Weights of a small mixture-of-experts language model, trained from scratch on English Wikipedia.
Experts: 8 experts in each of 8 layers, 96 SwiGLU neurons an expert, 2 picks a token, a sigmoid router, 1 empty slots to pick, a shared expert of 192 neurons.
Training: 862M tokens, 6911 steps.
Below are experts of layer 5 (counted from 0) of a mixture-of-experts language model. Rows are named router (the router's row for the expert), gate (a neuron's input weights, with its number), up (a neuron's input weights, with its number), down (a neuron's output weights, with its number) and show model dimensions 160-239. Each number is 128 + 32 x the weight over its row's rms, rounded and kept within 0 to 255. Numbers have three digits each.
Before each expert's rows: "gets" lists some tokens that make up at least twice as much of what it gets as of all text; "comes before" lists some tokens at least twice as common just after its tokens as in all text. This comes from a sample of Wikipedia text that the model never trained on. Tokens count by the router's weight.

# expert 0
gets: "1", "2", "0", "3", "4", "5"
comes before: "0", " |", "9", ".", "8", "–"
router:028136122135105152179121173137143204175150135152164077111114108131117167184115138106184129150169130122141100115124171108146136171106108123152102089094131156139097154134116118129120110101131081183122089119154130105105144091114177147148143142
gate0:115119160148121128093155168098147131102155148132125077175178144094160127129114104155189156142137093114144079126082164184193114095158110122087110133090165145133112102111150120110119068096074106135184107138145149168159172137144109124127194164
up0:086173151083133094115129135176141135127116161159105112131093147122182082132161095136113120080115134102153067180114196129129131141128108102165109192079167150127111124162117133084088147076130109164138119119118096103075168171110112112199153176
down0:116129113156157098087131086154108129158167119099111141183161107090136090133138129114169145139105115120082107187126157042102149139170158109102085119093110104107105104155082147119099131047141142057116139132052159117076138140118134096156182126
gate1:144149060062139123205171153121129138194108121095103127132122156149093128097095132135171109106130158087125116167141104072097085103086050109072113099050128145106201146073061189122116098144140126095103131124128103139105125144107088107178142177
up1:162154161119160095165146114117202125170096172143107087166144114154060093165114152097158145143099137103118149197141124101113123113101126137136139136136140145092122142079104190178141140085127135116120151115101124127123151151138138084116147166
down1:147162113126165144141136104086058115047099118112086160085154158111111142145094178197130113127053158095160119079073114121141119104093128067139182146129171098164152154124109128155150122159131145146108155131202190109146172103160133159184150178
gate2:138126147162097121177160086139142171088141066112129171118071086085127145160120113105190086161095188175112153184115159118086133150185186103044098152097118102143179154145106121138108197158140095158128124148108072122187133095109101116122126171
up2:104069116091168111103112129102124089140074148165166096165158157084114135077167138138122111149058101109102117061151127134065142128103157128122141142098099136117144171191063145206118058107157152116118151134138201096169136156086103148158182102
down2:135065071085118116113155116106155137070158117132135097158106130124101135135128122197119132137108095155127105120086157095170083107106120156211119148067202139067110083171191093128057088174095098157169163161079150130101114093124092106149148074
gate3:121182127147136154139083088087136138141172115142169168126124092132093178151094133136180101178088192136151153156142099100111117122108169153110150135130082117131102167099140159107132110066154130191130103153125164147132056068073138126154160175
up3:111134115126119135154113096159112118096074127184128134137101113115161125120193149173178142155140138125104130174142110148135113115102093122112098154132102085096101126135130150112208055121134126182106103178081159111120149150106123148104135102
down3:112108114086055173128104107092149174181168111178125147153129160108155108125131176157099145160147134159154098175118136090139132118137182131159169143107137123134123125195165152106155106128105158152144129127119122106138159126061170142121118088
gate4:114158099138158174060124138105086133101160110112138067165103094134140136116087123153150152153128159107156117175142094110124091107147115101126128071067090104067108101117150146182077123160112145167107115152122151152088098125127084121128155102
up4:108114193173145071161140145123113144098086110119081083131146103142146097124074155126108052146081112129113142210101115123130072098094118154170214123115141105083110150155136098081164167070153077102147147188132091100223172074138153137091153059
down4:013118131122147105114153153097104120180156131121061159108135145064106099097118148136181113103096095106102124099124136105132074129087136061133101096095130150057096162089125129142121081141154140156115109139102100156151115122164104160086141123
gate5:158149149118157159159137162122166142176067156109136150149143118084117030100101118126102099125199147092140166100100104149126164140109043133092116148123095124147135133104197113167107066099151091110128140117149110147156139132125109113177177145
up5:164115193162126162202118110116166166166094138115114120071144126123161098106111151049174155118080101145122118147147111140101104125090164111120198095164147126090120132177128168161120139156082151153117154109049098123115142118117151146146104162
down5:090099144155163139134123160124062139159134068128163167126127158147109097112108205118145131161095073193085139096155115108124150087173128155096128191115139122116106130174101143168126083131149147115162163100103066155083154158155140160181118124

# expert 4
gets: " ", " (", "1", "0", "9", "–"
comes before: "1", "2", "0", "3", "9", "4"
router:124129152081080140161146094106173145123077169130150090140185069132100084103161117091109099161167113103142104153133100154099139155159138190118057137117122121137164094107103103109181174155115135155157082188146119116164124138109212108134129170
gate0:165120124088100079167098092117123124168159139134135193120140087141125167124167105148116133091151161169094117110159127169110143111130096219095106121147128150113154123031102177123130145117101119145130126131122056130126173125168120134111127149
up0:232094186181097077134067105107210142093120107168140135149128126092160069106142095082163146119115134131151111099081084194134143173098090151139166166130083153106145135173165110104120085103157114128121108092174109160158114143141127139127165179
down0:098092138128160090124096102130076156196113089118126078108171154124086156121168122130154153102111099198111152203144115117188130118114066117119099166128123143119100103107095114097108028124198103089144149094162098047172129103060071131081104123
gate1:119163116157110116115116153092165119126134168174112166074131185162133134121117108127136156147138081132124088102167143113133094074132138141189039104106105126147173120072183159149119173154136145142166155144135140130121111149096141098089115134
up1:154112106173106132138142139140122113097074152114139104075133041125127099132136110195140109093076139182150086148057149100088194090067132140108174066086128109120107119145168118124040159079114104096137126154137116126153075131147130100103131194
down1:088109151089127174093129177095125093092081140101158142127097149166130146127176140180149147091081130118149157131113132135102125140163157122182117061172142143135089154111079121131071158147180092088085092130120118109122168110140112081117118167
gate2:086128149109124105125151138119077109207122145109148152165143166140064115120141153085143111157087184138128170157129153163161094087084145173175141099104144114119084121082164109144168148116091102121146168169149129131181081145123138145128092120
up2:107120100116169122145190137153135154119185163103036128114120121057150166102127089144122134109132098215180153174128113129178124146150159177121179107122087098169170136138151154130128042111146101067145154110133082146152088104145180087151117145
down2:135117127112079134155150123180141168200138093165145124119130177177129134110062122104092077178119175075130151093162121182156123115136113136105143158166102196097122094133142159098118084156127096078143105151098155149135101149104151118121108121
gate3:075107153123129189174104151109100137157077206086099118141143037089073106137092142161113140128145087132084098160091124146179089166082144194134158099114166135137024162146136134119128116135129114147093124179170162082103085196147124127105096126
up3:177084087132102153119120163152140074114162117161092137068099144183178127066143150074098155100088076100110116101167080072093155091174148118170146134119134109147138112153120120159138124116123127055139155144103158149142111113151140080165150173
down3:161133085147120124184066134057134099134133156107149076106121115126139049126126134127173111174097147122104136170164157137168117084201156079148109121130127138096203124172104148090094117180138111097119092076170158064117148143112099163165107091
gate4:160126155100173135097150123064048181094112150162081147113134170071099169143112102120117114115164204084138160106096160113146165182093127113128094149136172138108119117070161035108104119159100117126119163164131194118099131123079157136099138082
up4:183120107114120094191078140093130109079141124115117120129140137175145117053067091102095163122097154147132122109131111199112095104212097134081177135098092071120103105093135130113107084149080109104106131118186122099110070157126087091212115135
down4:127143083136103103120129088101102130108148123120094165111135127156141089137121199119116170170115091120077116123133100173136152102111171129081152076137198065157070126133078120144160132141190134153133084157120117099082113091102114174172136090
gate5:093145145112109155164082063137089154070127169127159130068143102122145135098137096149073122074137126128094138135104132147106114077064091133146161165076135091102143134090096143117152168150129053122119061100130155144100104133138149127124120112
up5:173156084131150124117169151067173175111153090152118150181104169178171099100102114124103104103101091145202166142114162145126088180205135134143167117169121115140165147116148100146139165130128179104128132111113125123132099166073101155144141188
down5:137081165103083101115163155135105097143102113138093150181043070070079111115129103086125102097182158136174104158110159176062124071085141124129102127132135146097090140184128116135118133129142064138139143106187141156137133112102111168140149156

# expert 3
gets: ".", "\n", " |\n", ".\n\n", "-", "|"
comes before: "-", "|", ":", "==", " The", "The"
router:137125193120123135154152135072123130153143165102080080175115093187112051160158094159122182149119114175093061135150117157149114143136121161145157111091070149166151049094122145109131164140152096161125132165111108108128086091170136124104126166
gate0:192104180122113145167153133143116098158129141130174092188146142147098114173144130182084152133107092139179152139094128161121140073135102108144130186132125138153074110069165198125130152149146130174067101182161172089097173138116102143055144158
up0:146102103186105196175136111133140122125149133130162114123127149109083154194086180127148110133104115144162182205123089201125214079112137114096151155116145117099101082127073134151089071119114118116175160091151187112149073127158130079105111152
down0:118087162129096080145120118156141119160215180110084104151114118143172099136131122162108120094143130100152100108187120130147168117105131144098157148135144109123116095120172141125133106101108127130122074132147163123106116172114090108130125152
gate1:149101108148060158146152159095113060144076168117130090153070122146114095090101119158129107129075109140105120139128116135146198156092141093044130088074025131149122130138169139121083145085097133109142180078152143123115164133126136158096154146
up1:162150164090132128115146113134113039158163193131112169102150085150133118174133156156088071088136139207127133100091124163128099181156138169110079147171154158090110149166114137110192122157135164155131056089103098106098100130110091116163121093
down1:160144144151137125054152140103110149159132117141140097135139111192132080115168092124112089156131110128122120148090159204077177112116123164126158140149123119160158160105140098106132152166177200153087119112036118054151178111104082124147134089
gate2:130058199093124076137195135156144099161105156118139123127183154105129090156147081132096031182124143089112117171113122172084082142171159146111170221075086117146120125103160116110106116109174157121156121137182155094136084094142170156140159142
up2:119094170096121039126151137159153120161107104105151184131098159083125138145167092111085088138117129108074118190056079129116101134133096175074106212098075165161101182109103101100104083134183160091109155099165141115141101093128138116134165169
down2:099092132069170139125175168101118103086103131129155169118104089128174145108078178087139106147129109109100147103129093124108072096105126121176092112114083083071079113101132121152167120115109138231105186137117151133058159111129142122123094129
gate3:115107158129130110155111135118155144155129093089189121117106115142144144108145143154150179139110127171079110106094080152149076143158069118099134124124133170136185132162148114098137091097146129101163091122085098116151109085146159168176157127
up3:082117113175109139148136133152163092153128149166106124165174147133112098155122090106120161089186126136144049144115139095104094088155123190134160123170207152137097077171116184136076108107130101139133160041129128097133165161117137113113112200
down3:120059171138081113111122147117101121072135119081149091094113181163103183153118085091095151107126131149121147144131160093132165149104155073088166167095140150024116161143167113063136135164120113112091151181123198166165132115150146124186128122
gate4:119150100090147139123150156078144109128142138149141095190103120115070118109088129108062152127106084141062131063141141106195124148100098146160100109130108131111116093109094169134144143115101077110186179154141189124118112106133134123053107177
up4:142158130102119134090157120159078133127160172145172174163106116149167130105167081139128134156183073094137164059144123148090148094151077108106107106113023189106161154106161123132167076076095139158169174156099120093158101112176080123095110104
down4:060156190110075130173144094206131156136138121087152117113091078178106140158110104093137080151111141074086174126209145110130164137110188079117126108192139141094110158215086137127097106135128198176098123133170202158152129105092122133123109064
gate5:161122185158113173126102131099169078086117089117086122143128163190142094104127108153119155133104125070188128091115147140074060184122136126111103145156115064119153121132170063088090105161141129156175055136126111137111142154130185100134123080
up5:175107132161146123136178148123142181086091162099084142151105131184166163119125095138073134111141102109123126115138148122085119109085133136137144130143144092144162125131172115161070041138119128110120174147096169133155097134087077150143133077
down5:189090128116108063129162135121112170139113096172110102104133099106105149138086133094183083109120104123132142128101147067098171112083107170159172159127127162104177095142101111131094096170125127128123129123167161136118102101059078124183140140

# expert 7
gets: " |", " the", " of", " a", "|", ":"
comes before: " ", " the", " first", " \"", " —", " N"
router:084116193122066140192144117132202142080103126132161075164075139184142096099197174068117201164065152108143157163144189153092189165194161130177113127093141168150155121121096155123121130156168146113100104102090126114121108096117142129140143189
gate0:109138151188101146113113109133186153096088133096118090156081115117172054164093153060129146107130125190156172095118149163141133121136132136125149067131146130095141097167123141122137114172142158096140078114082144139064107071126120154167142161
up0:067142088093136096154160141115150131168100096172091103106103139119116117163118095135133173121128149140080114130169177130120102088161086047100133086182109092172116123158101094118078122110145140097109132102113138169115150143162095164086149125
down0:120123131122107130143141148123105088135139110180167119148093188143156078120143106078137166199116181162102122141120097140096148154146198155123106114132186103080125145132125130119122121121092149125117083135113105120124091152071132126118138140
gate1:157188178137140123122068091094114111078098125129183126147136073146150081088094130144123154094144150165059148093123122130167111150135130144144056184114143129131119107111137169120133083109079038155113077100133152165135142143131092134125130158
up1:086166160078114158115098116177114188115158121142153135085134142092170133151181108136181181194151143173132123114099144176134137138074143100087201149132106122173115147108095094116138104122139143136117073031099140159150161161140057133173100083
down1:070128170172114058169226100161133146138127094085147150151101103194112158098082099117134118204112140094142108123174125186158133092064087137161161171104124143161105092143140166119095171124108115076149162154106134129080121109107148108176179114
gate2:119176099148049123156089138148187158091055181130129066160127104159202150109144139099074112068097139088100163126148128160129120138143114110100140129119108175199167128143150154098122118100165088176146167114153084171157138063070181138113123143
up2:129130070108129102108118158127128128090116124130128190139078075088124057124128110078162118112109130072179169137142068121116102165098107140050143163115122126151133109137119165143116113069154131138137211117162103158102106111090144107073146124
down2:117138124110150128094120138104115099161079113185150151120082186154157167147111095131138151145073112145106067116117132157126161109103188097127098166140150133079156147099144151141115207142162145125108083138078168095124151123043168145156163100
gate3:108123107143134074129148124121169136173090131131066075078158137140119124099139074109114117140112103099146090110115156082183134109141141169175143142121134092140147107149134158076196142115107081063135090115159172149138104075103134159134127077
up3:103110118187155129054089108125105123108095135169134131073177106191133111171107096198132084183098169125098148145144128135169157103165078065145080159117119160162133120119165116105077121119131125100120113135112123105154123096102074061133129101
down3:138101194103159094129108125085145139110129161158112128127087120126137142190085139126103105072116227109091142154135104089137165138159126116122144181141175153193132078127147156136132082129140109107157075124105112180149119152126142146090149195
gate4:135171093135097121131114151142140108167154114158161158130163125175101050102210057110113111114134029132149182116110162109203096102177179076136114164173114209081120086090121102134062103151081073169099113115114111109144208142099089139146175197
up4:170151117137151105155106127095114202153159156139154094153167140151123185126133089125120111157105135206067133107128114135170081171051065127105157168096166121146175080163117081166155137156115148180172142116161208154183171114165107143149135102
down4:149128104104133070097144113159106162146134116111128050156147118093163119164169097095136127115119165087148128153077135096123083158114110161152093182103115107184139078117144084116124157113084107158146172112100125096040111128102150179081152106
gate5:134143155172062175132149135122117141145146131139142117098146151156132090126146172109147132117119124188127176142122128096129114116142176097148111084099158093137128070127129111127165165131065144124148058093095147153150179208140135150128133173
up5:127173137066187169154068130152089155092096155117145126128118147119191153122163099131094124129108109194141175108114130117137097177165102090123083047165177160122095143124138183157156186142154114113116168146167090150100073128122067143105115118
down5:103121109097128137112121074091137161137086119132161085168139145143122181185228204177156159135147093105155137125078113118111075113115158084167082117136134105175089129159140136099119093148128118166107090151170073141166150038157091107131102095